Experts of a small language model.
Size: 11 layers, width 320, vocabulary 32000, 131M parameters.
Experts: 2 picks a token, a sigmoid router, a shared expert of 384 neurons.
Below are experts of layer 8 (counted from 0) of a mixture-of-experts language model. Rows are named router (the router's row for the expert), up (a neuron's input weights, with its number) and show model dimensions 0-79. Each number is 500 + 25 x the weight over its row's rms, rounded and kept within 0 to 999. Numbers have three digits each.
After each expert's rows: "mostly gets" lists some tokens that are sent to it at least half of the time. This comes from a sample of Wikipedia text that the model never trained on.

# expert 1
router:523512502513501504462461511532451467490484433443534506483488499518461519537528501495492487491546522477479519472448510546461481466514514493503451510535490479521514499503519484535444517529475531515481501501505512482483463475493467548477484471
up0:521488507494505500518486470500484505488505500495504487524477521525498514546523540518530536528523492536534529451519496435506511516449473511527470518497526505496460505478520447491486513466520523519525548461474490451493489492509542526520512429
up1:479515498521516537486503457472486494531500512526507517486530496524512500487510481457472487533516491492495542461544464531459471497501498517544446494504495447508492493520508502491478494498508469499478502503512526459501469490474483553532487500
up2:535491565522541516510494494496470498522503537486517471519471467496510492476512530454522501497496508506521499472482491535525521509511497516482456542503480487512518479538472506458497495539468507526534473491476490495524515430502536500507527523
up3:508490486505484507531508498489445493527526512480450476528490502546513502456495521477503483476494535519520534472517457499493485503515453516504494521504479502488515549494518470547483494524454526505541487491471520545480507530483493514507471465
up4:479496518506462476510481504517484485502482489456506495532505521567481517528498526500533521506551515532500504484486486537488464461500476495517503490493493515519533502491501520468477535530476466485519511479513477471469473478497527466521554480
up5:520525505493441477478521513514514489505523464494476473534512500457481496486489499479493524528466532501490506555475514498498528503494491517501484508537503490501457517516438475474516500501485512528482529504515533478459512472542452485481485498
up6:464459473490530534482519484472498501483463495477498500535531477515480534522507503470517475469484527467546516495459527495478491463540530525521507481479485500512538465501517512527525529548532489474487457472523476487504450484459502489470483503
up7:506482460431508512476497500501529513503538498515486499473503507431453457496521505535475482494547468479498519458477509526501502532533525546543509511524518469524501512485489497529500526517473475516454500518492496490514488488483486474515467527
up8:484499484485520531489509497479480493506503488510457501538501507502531540557523476493470516504502505507506498503503534517513468495511562510493501472520452518500476479509462531515474476486490525438516512506472512460460496473494474522542491520
up9:519515463506538510520501531499524508508476499451493546521461468550519503482479523460518488468564489489516480520485491527501460489518489476539529531526452491512506497547536515509490464495491502439496499496512484522530519536452521529481473503
up10:467507464513511517525468496510483513522466508468511479501503511515468514487502487439479502459494501523478516468516497531499460482519524515469477470527509531469468493528496501552462460510522515496502442507526546469541479509519455470537505521
up11:505530514513453498505496511478481521506498528492478526502481476463493464491535540502505525537485473486535492496489499478492539481489498465483546477545473516496514489472504504497486467499445491542496526444489501486530478478520492558508465514
up12:480465452544476469508476466523503517500508518522521500529520554516489508539518503553512522516526466510472465509458459462495483483478460528527540515511535455507531440494501477533497487517524509527502449526529516521503489481499518508534499531
up13:489480503484518544485493500480478509503519471568509522531489477517463481473491550511525570494508536457511516532495517491526475488491472498511527503516488524475451488532487498482478512509481523511508460523546544503488495500534522515519522527
up14:499505501537488462489530489515541485506516486504484494469481511518521526498490450464503523510486536500465516461494488509462497439497476439543498498494513477468499504494525465497494538500521510453478488506528529501496532484537518479519510417
up15:493459520502504490515504497456520477470545520514504501498505484475487458518532505557489509472502468538485508495464483483480496492536471507538540512510489520457487507491535522508528443493534531517510452482502455469526473431486454511505468457
up16:521481496491497501531501527480520490543541506509479525496454523475514511485423457491491508499496485499489532510493510499464529514476514492459517520534557527501555504489539459494465533505514497501504463498466491511511512483469482492495527466
up17:539475530503486492486492504486491502542510459502497496505494484462451504492504535488509539486495493512514499432535491511479464524464518501511509503515529491528480512495531522481496468508505491494486529483509486520479535523519527488492479430
up18:512502508514483553480506487488476469561486525562508498522523552500489518491520489511488488488503479509487488526503511557470528488504468528504495480499504513509507478464513477512552468512519487515500525528508464506492512476478440477486532491
up19:512490544502467461485495519511502521505484490480493480487500454490506492497488504518517513494522498462500485436483513460441488497555444523497514477490437538491545507507531521527493506516505491492507520537527457546472510544499537485478503524
up20:504497504483532499524508508496500488475502491532523502532457524502480518517499476461482555521479530533526474498485489519502487458500510523501502494506506467537482502507481524506516532481540511547538513453509533491487484524512494458495509456
up21:488498463475440505485473488470525456545530488453490488466484514499491514505524512535489502516506508506483527491520470532503485521562505510512475535570525463543540497515539505532493515523518473497517502467495509475487521475453503542514527482
up22:510460481517477455561530484554513485519530582511529511484535491488518459530516488515536509500437515475473516514477474537464553518496457494511511513492492497508520470497522501462506490486488535499527486471484484462524496467491484542517540527
up23:527503494508475499442515543534461502489485529502473473509449543473473515475495521520486489516481507489493520492469489562497474489516481509527515517500496493537505480512532551484483506505490502490524538475490503532492474510512491512531523494
up24:525464463502520523502484477479489518499470531449476475521502472496517479473486482481529436494543483492487509482510501535507504496478510538554512513509485495495545486496506487505515496505457495484474460482507537497517504530499485478544506501
up25:536486494504485520516486497495485491491497502508497499500544480475515536510532480467502492522476452504488557478504512530471511474531522518452486524538526509487511485511476498527525514546501492498477483540530536542536470486534530469512584487
mostly gets: " The", "The", " the", " a", " After", " after"

# expert 6
router:511536492521501491497511536451535504508522534508479459534504523450520500485562522496528487479522476480503510462538520520514511477494471519528485513537488494525520476457524517509513509491506497505486480477469499531504509508534482453521451528
up0:477460445499487480507482504493494506494522458451485540528512537457527565480516489463492521502543533462509494435488502533517510478502524508474518554529489518480522507544488519477477520565518465513524505504510517506510518510545481451494483524
up1:502450523489505504515467508508540539489543439501490507552524494514512495448491509509538513512515472477552504484472503499499482504490484467547483467468525516499477557553493492525457514568473541515511479504507515453458493500489524507532493523
up2:473478463472490495491528491503492482511471508514500532504500511495556501482494512514477528518525518497502460535473490492503510490532477500515493529456532542462513507486528509522490520524505526514502497513463527535494459504537522501509506493
up3:499490536511539490492520509448499517481505512492483508482504545506486543518488515541552486467483489472478500505551572528531488483455513494540502437510515491479461482504530553503480517469499530483513480521496485474495471514507511463509512539
up4:546500494542527507509485517491490528526530483513495476493485534436532486462527466499548523508474491497498521504493477504486488499484481531524473530521544523493498518448464470553526480468521472530474499511543467523525539487465467497506470490
up5:511500443490521557509523509472476475485482511555463518487526496451513485502490458487470528506490492543453511503534500480505497514522521457555527512519497540500490509488506476503498464523480496462504554454517496465498457520486476478508532459
up6:561490516492519486509485485530547433466535472478479460483522484503519497485493511507564486526471513503523497500508456495508507468501464545475503523472492496515532499474501471501513472502458460435475517488516486514506489465502492502455458549
up7:490523484510463500551511491495499489532484517498530549472520503492492533497545471486513453540539508521504544507545514456495494494496467468489496505522539439515491498473440497470474534571461455509475510480453517487463523536494535530533518481
up8:507489523525484504514469536472490549510544527443525504483465547478542487520498472523495451535467527508542509514513486546510490527493505472492508481497466491502542506511511519526483549490535495438548487469489497465567493549480462523515504528
up9:475515503509472523494532553502471510468455525491507510496501492480526480514533502573482507463495482510498536502503467479502525500491550500474524545509497539528490462484490524496524513458464469500456506509487472492498538492494508486458450482
up10:535532500520472519508501525490464468523501495485486475503516540473493462506461503555504510498499530510482511501525484518525498510514512506534508505528543475489507481481506508524479433484531489502511517520492534500494513490522501461477492547
up11:512488533511474472519535504566511524496475510483472455469485520473465500469476462433499496464505441504472515498504524533476533525500469471471478536498488518508473489506502508508509497491490464494499454493498505464487500515524513513476519486
up12:490520489524518463479470504480499513514491478512468503543562466473438529509516489506523483507499542516504525468497484507498508493512508459543485553519460437523498488520459502515522512450520511543537494478459488478546481491552510493495534503
up13:519520466515477507463514523482490497521522464503482512560535530501484507529480469497493504478527478500474499528499490547461520491519528523513479516465507511502503479504505439533515508472501464528514562548454517502489449500524504486546505493
up14:511503471514510525508503536481540535497476527506525474510486481528493451518509506496479459499545529489493483536514511531503509538471507504443490505532538500504522475519483459488506521492506544525513510524495519465515480522506530487531512515
up15:544546505483524490467515540481510507498507500511513490463491482480496501483486496510514453462459561490477476525459478471475539465486493461463529497513525497523519508526529512480472533588523508503521495534500502502512502512479473510508515529
up16:517475498506516475511513521442521504519507481486519519532509487458483447532514522507526479523495510505469480451478477526492465483508486508547543547498512547530517511483499484476496488493487441468530468471528510518506489455508504535510473509
up17:487492456506512508497462508469478505469493456493497503510509519520503537518490485546523486513500531526482542525490512516484496520513526421480509474532527499507486541523472500514480490511561480482484514490534522522519500501528463490463514495
up18:513520498467500496526536484497483484497496531472539470535559500506512493550528493515509486499554471512468532492488500510487506506516479482509495501484494494519549528439506482522527514555503522493462533470506475456490562524488505525476494504
up19:489501498527496525487497507482528514517521479468495471528516519535468531513499547466494473518472498460542487544453490497528483471461509533502507520553503467499488482493485462467519497500501488516508486511505487491495505465520473548494448466
up20:507447489535495510504497497458472521459500506516543486504471546513515530483540495470488543514520547501545549484490480510470554501472482468537513521504495525548513507507577473534477513497444509516497494526522484483497524519509470513522494490
up21:526521465502498485495494505544535528480491449517537547524497508484512535534524511564547494499466490520494489487465494496473539474529492479500496557494490529460521491522527463519493523537445501480480474458508515527501533491504512510470478536
up22:498500540533479534524476504506475510506514484526508462499513498520499502456470511498557501486535524546506512487522543506459530517489477527495477521432527528498495509506539518492497493482542516510551485510509490495527505489501523507508543537
up23:470506505479495494525485521485442549515504498493489531496488486480487513530514491458526513486506444476459514476489484526498439514491506534480497515541490508503447483495505501466492495508525469523509490460538494521473500471487493541533513493
up24:518513493528507487497510478511521494465484449541495547479458473527518516519564538500463509499502537473457526458484493494457578532505532496496502517513436538483530475476537503499507509480494507533493464454498499479511518514510508494532490481
up25:479490462476505492504498506501488544525471507504491522473485504513519524484469543519506516523508498506499510462502519532499449486530532469495495535468479529511474516521512464499499501555513494540487522499514500503476507532511511482470547492
mostly gets: ").", "–19", "\".", " 0", "^{", " (18"

# expert 2
router:555529481504493484518491477481497497520502545459499477516472513506544530466517517520549481487530508466503484509506505511534476489472491532509509548523453462481514470504502477481480508483532511544484532526461500520519534499496501546483493496
up0:515471496576507453510499485460550499443524523529513546479474520499468495514513479497518483462490506497519477525499513554434528479521456490519499484513499516505468497482503512522454479507474535489527485487513502487491506513480534428520482482
up1:569450491461532515470513519485520535537462477514544496501481475519503479486483498532508482451533437470540518462485507464583474523536502507513518542500496498485490542539477498494494526500492502481439450481516536501488520497466513495508493457
up2:514507534504517519503486503508516485488473469467498483504515485506500478463500527455496490446481506494491496474508519507487506509466515512491523524523500503490474527477490522555517506472495468519502531505484523467524463477483528461434470473
up3:481479503519501500490521496496462439541526512496524470507493511524486468489473578527547497507529471463481491506476508443476474484474498493557518499522538469518496496498537513484487538486515496531484503453496457527495506491537482538532516499
up4:493497451468482509477434502513523531527518481519507544537524512485485476508482495481537500515487510472486471491511469472506505470523491516511563560487535448496547477465482488501485519538490469485490469563534477482523502536544495468508453486
up5:462545508540506527487527525498507521513492499500439509504487507516464521494452535523456438478561483507454530522487510534550524487496470472490475502503453512536513490514525527487524506449474514533508551473518469481507492493490525503508478495
up6:550475487493485448515497497468509476483496513506546493478468545518513498488528488530514505480482462474523535500495563519546504533529486476554542506514524487523503500505540518501491494446494492487500524450559505520511549537497477492505479526
up7:515480489514468509518511489486526460533528521513506513499463497551490496485478479492482497496536483464534469541544517486488467487501495509469458483500459524514491500499491543508495530480497523497505456483551509458520488525504521505498511492
up8:492485532480483466500498484498489504491505439560494505419489509555484498481538494513500499467505484488504466506469509483545506529496515515522516504496499477443491481501496502556513506503483482520505564496513480477517452449503478463485506547
up9:527509490517475463514500476477487471466480484465528516549506552531468496459462485496497457505474492457492480452487547450533458510510492472478508491475497496445492475516491472591516525537516476489495543540522498485505543480492478496516491514
up10:498507553464478527477508486518512455483489479555498500478516490459501529533533506477487473500556501497465510462522457541519539518491479526526490498492514455496565484490521526533532533529524527455528507498477486529505514532531489523525548524
up11:487531512519485480494494515467484511531503480484514558541514522504508487475508487510522470513479494503533515523455467472471506552494552516503508496508524474526548500473504507537505501508530509453506502494543473483496509490515493493497458467
up12:528472508501504540488512500494466461489520519449531551489524508521510526527514506484530493486457486493529530495520501517477468516523512535477477504505492500505508528502489503504511572554484485473515532487508516486502503474501532505518466497
up13:463496464454477520535535490465502480471472498458508507536504499508492481516476501513534506532528485524503510494448450468501500502542492525509504562491515515462493465522530511484500518511490518496506507473495509543499495498521512534454516497
up14:490479536547464508468492497532472464513492504510477520556479497497521456475524488494545497525477528545465520452534477463504481543536462503545474534493494486476516507509489528516535516543536500511505523474457464501478518482546451505493546515
up15:505521513490512557499466507519515475504515484515506472483511488515500564473460460547491515478511523473474513481512518497499515468503496470531505503509527517459519510498487501534493479484544493504472525490496519499489496460474518525523509507
up16:474444526493507516522505462477434496525499505537511498488465487547506506540500485491533456533495503524495469542541494539510497493514464475515505490492490524519507520476534538462499545471538504521533492526521490494511468484502493518507521513
up17:543549476496482471465463520512476554499517513475481518459478481489512534495483498522527516482514475520470508479451532533485491495493509514474522540536538489520480495506503491497481536489540477510513479469488487508474503567502541531483493503
up18:501505501515483467528454512520524497489471513464516510479515519528479524498517512514536496467515529462491479498421526526512500473508484471502503542469505456529524472488495492524526478504510549506522516464458519526498491517510488515528458505
up19:504496493519506517501482491475480479469519480492487529487533519526476505518506514514499492491461546476507506509513519499497490521457509513472462504495508530521496479533498522502519491500512476495487507492493523433473466528480532529507510520
up20:467521504542507485441507532467500503489517514522492495530480461475527502491519471529509526493553447489519538506544491577457500534482531478498489494466487505485499525500493475528499473510464521525520506502520500476498487511480451556495511509
up21:519507501492541505492498491508504505501557474514506526495496451501498484476487525529528472465519500492447540500501472514518516515490475516478485467538507488512544457513494489486509514551544507532453507535513529493500480484474489485511515455
up22:505508536495513505521482511506517512437503513480515455484490486505446476486528474528478496479524478522486475444490546508545475493476453528520476537515492460458512491508509480508478524481541512526449481510453534554517489492441514490498491529
up23:517494524521523537508500440527462491533510506505469500523521494523505515470537517547433512519453520520461486491523488503555525459509487506514495495518513496495523505477566568515530512480491489499444488529514491467541463535486481469508539503
up24:525498485508497493484488533494488499461508518514518537518472473506477475501511461456466486512531451463510490458511495487444524522509523494485531513525494491488496519496520549519536466483513458522486542498476500494509499500525535509487472483
up25:497497483521488490497514499512508476486469473496548493514500514554493445479488449472546470489507552523476474509478530463488469478525495502462501516475498479443590523486511534479487471508522515485491518496519525498476481501549509527533516499
mostly gets: " ==", " ===", " St", " ====", " Saint", "On"

# expert 0
router:527506496490511482551515517483438518512484460483470460497525500500507473542462499443477470500512513541465486495520495507534508455520488520510511500522469472502510491531560527481481536492458478503493550505536526460463464534473501510482504496
up0:498549445456532506527510512525508478551490477507543474543546502464512498492529502478556470532489469488498498450500491532463525521484475537467483488510536515506489497509527486524510472505470477457473484529507452497481498505485489533485521497
up1:522483456451514509468472481488549522527489521489548502506514517527528523472481474516529436437480458467508529473509506492518517524531487521518475473533536508548494503504483515471498502497493497480490526517464508472497492440496514500513488513
up2:496518505470475483433470482482487520505477489458461513521526540492493511512490510527516524520466472517520510512513537475546479499481523502523491486508470500485454456527508456493498553523508496475509555496550511476495491475445505471498540537
up3:517507548547543464492558487479484518505505504542465463495508463475500486514509517459537514510549514497518472493522472510508526527496489485442504547488493495479523456540520518487500513502514545494512565517495519481510481478496519494518469482
up4:477509554491480551472495518510510485473486508534508484556543486527460528516491524503522529504485487491512526496502520487524488474485459492487513511527503484492527508541512483482497520511499554498491504453501484455488446517488502514439505496
up5:527495466520496457511526527495542518543484433489485533449502503531498490463512501490473491541464489495496534482474503523438514495514477497518501540501464492497508506468442526453479465502521491519485465540524504492490539519472493425507488508
up6:546504495515509478509506531474482476451478496533494504525473490495505517544511511542501501529441550478499483490491504536513475507496463490439504538512451554523532475499514483498496503488513476499447519520540534507510476462556489484480501484
up7:491463505516491514500495439491491516470479504475522520470486538482513463513489492526491435510521548536535526520519471497549509482505550485504533460483495531499563497485540513489508446499537496494487489498499499542544522476445452524492525497
up8:523489548561498518487510483492483503486513486517535487495442528503517530480474472497513512483482485487462520511472480503514527532506545497514498471472492449500546465480543492468520524484519482518505500513558509536506490505495525482536494512
up9:494500522504508476497501481461512482484477480512477513501453515517524507517478544495485501466509495545489515551509527505499495436525494513499442488518487489502477510535494511503506508526469522480497490469545507493508469507480505489530528529
up10:440505445492496447521530526529486531499501453491495496531463506471500507501508491469488535493529503473557558487527493535499526505488504493451490500522518484478501515546484482475474501489528476490510506517522502521518503497525460530517530528
up11:513485504532511517499517509516484537487504503516538513473464514491535527475480489481510446443539515466463511478489527518504527474497480497516492496475479474483555497453518504472525537531518518473501480483499547534513531553452508499508492513
up12:512498502520510485503513479505479558532494482522527497489551522517518498499489525453483485482490494494482504469519487531521489470494494460493504482449504521507472494525519523504538526507489495529537510497478491480489503498509504474485488517
up13:493489478530507497519515508502486515552497493504521452504497463512472524469454487518499498499546514481478510504480529537527524519526516501477457496502466496506489492497503519530523497475495498512486473473498465446500488501478474541530517516
up14:479460516495524549528464509472524513484522464523513504528492523479499454503489520506488480488480487498490468510443503512501505504487486473518520502479496482514512525519480440506524539522486474490557513497484511472491529492574497492524490497
up15:493489484493505476512525520480496539497494469503488464531524503480521441508457502510502540492512497496514511501503511511558530488502495453478508496497490479508513534494560469486489499488542465489533448526498453463470482487484508532508536504
up16:459504507487484508458519475510488497516510502510517463482534534528509464479490496491516515517534516473472501489524497480474526449513505475491498506526514497579467483485474489509536457491521490530514515510480491499491523516517485490560465531
up17:496486454487481531489426526520472538471512493480494503480462543536524464539478477496476472503482493465491521516470453544528544536476488539524527517521470460492441513542521522443512501487473506513518505537463551492463508507506477513439543533
up18:454488520485513515505561532491475503499496485496490500496518508523502493442486517464511476465481484459465465548514499532455488497460486501475499524490514465516507491542498448494481564489509463500515474501502502500488463532499510473505495451
up19:526485490512482518501502498508522502500507495478517451496515484471453472520523489493523489514446522505519469509472507505518546457524494567532447531472470509514476531542499503496463519550499521533528491404487531500481472499459529494489510485
up20:517521479482566505507543465442504514547532514476498486476497513517506523528488471500515495485482538537477500504508451461551498534495513513509494509535525475480552431531534474505518495497472440502516546498500480455507476509528484495491522518
up21:434559515452501500490510490490513521463518470495495509482510502492503506489543495493530468517521457501524490538451481516521482477497498507527490533524497527508479477519508502524541466493475513524500482480504498465528515505539468505518483478
up22:499481477494518499519509513512499517452498492522482504484473500515511476531516504496563448482495492436536476505507501533493505510498476496501516498531473502505504544547493510513491495454483494475531499522468531560434500514480472531466498484
up23:466486473495504491549502496490499468471546486470496504501522483532532530510508549497525479516486499436499479483525445533503531480474487500510551507531556456518467507508477513512498463487493504496522531491481494493490471489479537537512522498
up24:503493494528533455484496492519472557485513481512510504461510502486544530510496518490499524481490543480473461476506475543531496502479523485461514503518518494497481507525510497501500495467498503454512508494522493557479500500508486518484542520
up25:486509484508534491523474480476512540525487522504482466480537494490546482525504520486491525459522534466480497537501479494501483529492539543526504512515474483507533529470510453559535478483536492476522507478490494483543472508493507483523470493
mostly gets: "=", "In", " at", "|---|---|", "On", " †"

# expert 5
router:544474475503456505526504529512527516500503471527520513495503536531493503506521491521508514482483505482500540522471484500525508527485458426538471468523470507512529513516512483527521522467493499489554515457495488517517483510521457462475534459
up0:527504525480544521553483499520517474537510459505534506493515538496483483482487517521492486482464507487499487518496483516464527493497463480501507464510505465534488519502489549500487480526545481486492559503543492476492493477511466499467499461
up1:550494512515489521512499479539473517490555480494542539486511521521508516470514529494492536477479524506515518452531482493526498495475506495482504498489527506530502493489520489496502503472479527485523481517465477482510482482509501515500475498
up2:481520488506518536505535541513460489490528526513523501519509478531492492465497515505468499444479515478500492533507497492503499495456458467504514464513460515497491456504530518510447510491526461481550448500500464532521521490498488504514473500
up3:517462563484448498475462515511503510506508519480545489546495476507492511521515487518539473509531510501508471506536475494485520489519537505477505487522484488544539512572519509536528550529466474555532492501527518498506500517439537498486524463
up4:459474501514466488527484524551513533471504476469477518501499458487460509499494525498524470466495510543528487493485475512502489515530522496500499484460505458501481530521454521544497513490527508512551537486510503508478475472485462470527514520
up5:515479452503492488502515479477513477479545519502518561470509520466523491496531473520468480511506502500480507501479503472435477478466474511510513484464518472503476449503468552486536484507480518492480446513497489520507484496522520528513550485
up6:525516487492478498538481520509503524485514500502479434494452473479425508543457537487503501495498516475479493471534463494493501501432526487492506516455521484497477460492508473506532528483466495494540434474488467492474487483540504467534524453
up7:482475513475477514484482512484531520532534504494568507532515534495484511502528496497517514485518539479519515483554494498472445491507488518514492494532460537527470536489479506501422455505492508494514490474512482481465514502509473503489466471
up8:467492504495528500526529490481514488494512511512537534500506487489503544510522472488504529482459502477514511535481528469491512528474493498579509506505475502583491502532518502481531449496452510460534498525521448527497515491491541525505464485
up9:486529495492483493498507452459519477518485464494503510521497468485522518509501537497501464497522540533492507499470483514539502525482476501487488478486529507482492497509494489468464548516434466524481534490491481487502496540535490529500503484
up10:463516515502497498512491512472511533532483516491519453509509524489472506502529500497509528496532486448493542512511503530520506521502498461531486473544521475484499539504440509455468500516450493522503488495498509502514481482498509485475525515
up11:525542486481462503442519528474502530513503491511489446505537521516519497470491519511477491460565493525479486475497498518498495485519491484520484506500499494514516534521511461519519525528491484459488474496547517482543472475489496523443470514
up12:542492487503525482485481530492507487537487493478503460540498505549496495496488463502497508511502498458517477456502441524566498535482517514508519489475555485508500492513484505538511514510485508464552485510441506482512471504496510549510546501
up13:491547476510476478521518509492527477485537497553489475492491490517516457539563534485469503538470512496495506543528477481482492500502508525490505481509509526474492485524545527469442524538512518490515470545525542504454486514507488459489486479
up14:472479501471491541520489478462500520484451499508485508479488523504461502482494559523527475483508522492511500458537492492486484521467506541524499498498461531544469490490490520499517510466502486517536521530534561475490501530540503509440466561
up15:526515462529545452491489541469468524501521490488503481491485506463527498499482453561508493547536546514551538495492468518516489488524485460507518511505537497508491525470512479508496527490480494424464467497530498491448479486500502474510448515
up16:500502473475500474442524483452482529465502499494580508531469526491496472471537496536515536478490459493494532506512552499535540514488490436533464531502424541512547485511518484466481481486468477510489515506493486495484520479515502517514488517
up17:497500468496444480466497504538466495542544505469515498493491497516523500472479443485551503440477545511514500534520500452492524549548459494446513490529498506512478491507512477502488532464498550496506455483557497477498488507527481480494481524
up18:519496472534510533515517501515510478495526433494514550484477517466528535504505494509512488484526487505482496478500456479499478522498506511528521512517492483482494488513499465563514472494499479500527529512488479500517482501520526508482484468
up19:513518476464550497535517500489503465508574455521486528478463516517471499499506543508491540490512478491471560490486475525464489519469515560494516516543488493552502488489485486524489501506493512497491506458509503520527506448489450501509473483
up20:531505506557505494522506533497486498515508462519483522481504501518448472507511485470524511501462494527480510488529471522484498491510472539505536509493496523520502448498488500484505490488488494484504488490467443475481512512496442524514491496
up21:487470502546510517536503549526463517500454509497494448498514545488462487484497531501498511495552496498483513498502519485517471477494484473526532507543532482479478438503507510531526497471488525513511479446480510504501480486497508531475502521
up22:533545494523494522484486520533478486482533520510525520530494496466484501517511508549547493521505478509523526461490512494478527495494473491507466505523488497530473538520463518462522537490495505480487465549461489546531506461521503504495475461
up23:532477493469494482546501491528495504516519509460525545501492467463494505469502464475492542512502538468486508486511466537466515484512455435498523511495514557506512514540526512532446476506500488495468560516478471498501458499537514525482524490
up24:494462519485517476516473546537434553506488543477505474479487497516487494496461467478488503484449536501522525510475474489480508465536488527496467500491483482513535473503497461489484493492494486453478454487492522476537461497520537496496474486
up25:537481509507491492470483496482508467493495477490455499515472528514500464518519485501491523542462483477447465510518486530504527535505518524474485440506549503479519483500487513496486458494502461452526515496488526455520465482483477465516518496
mostly gets: " 0", " Votes", " Nominated", " DF", " Championships", " MF"

# expert 11
router:509522508561477526531507475461503492512525483494525482491476499541507514541523503526496528525457517505483507505497501485499482501449478479496494506460462468492512447466511503508453502534506474474495518451515538482502447468468524514459481522
up0:477478536505471517566528491536520451494503478491458490477489514488512503537501453526499485529464493471524482471503549479503479524509494518463511518475470499512503439491509492490489522501497499547490536506516506505544503496477495529490472499
up1:510521481472490482528487473490485523485521507477481491511509496534532489537545520490534521506500502487486492487501513531539525520523496503472480512467463525523529459474514564516493500495530560506465510465531468492484512463513515463505506518
up2:535499512485519467441512569526495492453476498502470492522490509526477495536482478567531488492499489494503497503488531507494496475492491512518500503499508527488501475497497516467509514469486506518521545499498464498503461529486500527525517547
up3:519499485472450539518468473512478520480515501486509493493459495542502507491512484521502504500489525482466492482484484511488450491511494474520501469473529486557536506484450485516518511537523451454484488472480512500463534485516500487503472475
up4:540482522483493494510475503470490493523482525474529504490478454533508492521480474515518506510486503512515517484478483491481543499495501527491510506505482488543472499522490513494474524461508490518520482500519498510510509539510549451517482505
up5:495481487507499538491537522491521491485523478482543534494494495468478513494497454500499494499462500482514487485488472527466495511463494549465504483507467535550516475488466514503493550510511509482514455506500492512485449532579481485490483515
up6:505507477485507487518520500531508527514524506538487530486468459491491501489476517509563464476476492485564511532495489458494531445521474528498511506514528487464529523516500507500511502540506484543497521494476465478503461473496491474496475477
up7:496519509535512524525520499491480538501509504471536493523489463551492543500524492497484535553487506501505511471468469507493514511454503506474522498482496511458540502499523520486490488521542438499537526494484481484504479486504499530449519528
up8:547515462546516498510480497547488528525530506512521542483464522520466557451497487463491460473520500559486478490461477544513508529513505495492507460465472508485536482477494522562484511481528491528472516472490518536507458524504509532508502488
up9:496506529500471492527484491485518498493521498509477519539533503487474524482534487545523477492539474473469515501509483489489496476512504498490464499536554497486462450477487473440471511535514509536518507515553469471480496510490519472484495518
up10:518510486496501514507524538541490496463529507512556510472504474540506486514466512534490554515482517515475508448478517514468530513490487497512487503494500494436499487499491515519508521453517521529524520480510470480493461490515507522473500491
up11:497497519500529494528534469504490492485511468484531508460466519545508496452492465551487523489489565506467501493520516474467515550510498454514497446526483481463481470483486485498535470502506512517484484511448518484496520526466487543487475497
up12:497553508499494510470535507488526494512491503485466509501519510442477517512514503530507512535454516464528496453509500492487496471501491537523490435517500463517545486555533529505529496508455465551545467469492498546523484524476532478484496479
up13:475496462525453489489490501534492486533468477493524533511482550503494539499498474533491568513505493496506537521513535521474504464506475501482512524481481483549495486453518517517557538471500499541499531523538527517477472514436472458503490494
up14:482476510502459474518486499513541494495504553483496507478472442518502488508500474499503514462512471535506492473512514509474472494485507485495502509525486510498494553530512505517491539501476437484536540502521531496498522513521452522483528484
up15:513477489516422506499512513508490500585471531527512500495532470521526526491485562491524525519489523507513474531505528489538518475515518501530515516459520490515529527515469547507494516466517472515521476459466504509472519542529494461494506507
up16:543513531511491497486514548464497480533512488538495507463526527512513526531478526526479438502480519492446497525477459495481533502535483496523515516508539475528476471514501481560497494497458480503471510531475508499528527502483522519479499476
up17:510483489436517517513525472518496540511470515551506491487523447487490490545514470531525534484476477469484499464480477460502494499487505528521470498490445548480539483460551492509479466498543484452523517506517460508469524491506522509484486465
up18:520520484499494500505474524491474496543498467476498515539519541440458545519515480519526540529466492504483431450506509502500490457543476497508484467500474523501483515517510464541457545475543469507516460538484494504571512441533501511517493493
up19:537473512515483481494500477477514517502502504495460474517528447557498476532533461451489491498471504493508542475475530538541505466477484480546527505559460546511503510496513520485514505504475468455497469516495526465530488513507488495492540522
up20:526491455516473478529515545503465499511500519520501498531580513517493495482485511521477499500495502492498490495504501498476511524502513490539517501506503495500531507484508498505460560456521495499485504478475507471523499470513490501485525464
up21:497486544496489450487470487514501525512498513548570514515491492461464494520494520494472528520516493502443504527558468468521491490490490523470503503485504514486475540499521502495516499533450493453508496505495538463497515525502498511454507490
up22:526526470517479457519498564502504441490516523505452480508547519517473501468484505483498459543522462488475468473443498550459471508502473503525503509538475490519489476547507540512515513525506545450541533489513453484506482501513521517497494484
up23:440512465523487545532522524526526483479490545519494499501517505469504520499504489511493447474521470488499531536436445483534502480492501498509477514527519491543473522526515543507513505461498514512513477482521467493516491508532481503448514485
up24:515423532469515531478490458511499515487484494506506485433505490487478468497536477517518498482490513475492526497519466500482480527442463514455453508477503478464508502502458486487526492519511480504540539485486509485492496505493500511504503492
up25:506501499520481491495498489494472462523486455536463482519526495480531497530486486495504550486485480481502527533527503536495480498467467540500499491450488487454549510487510487484535499514468501488520526472504482506466511477441520506517543503
mostly gets: " Al", " La", " Ha", " Ka", " Le", " El"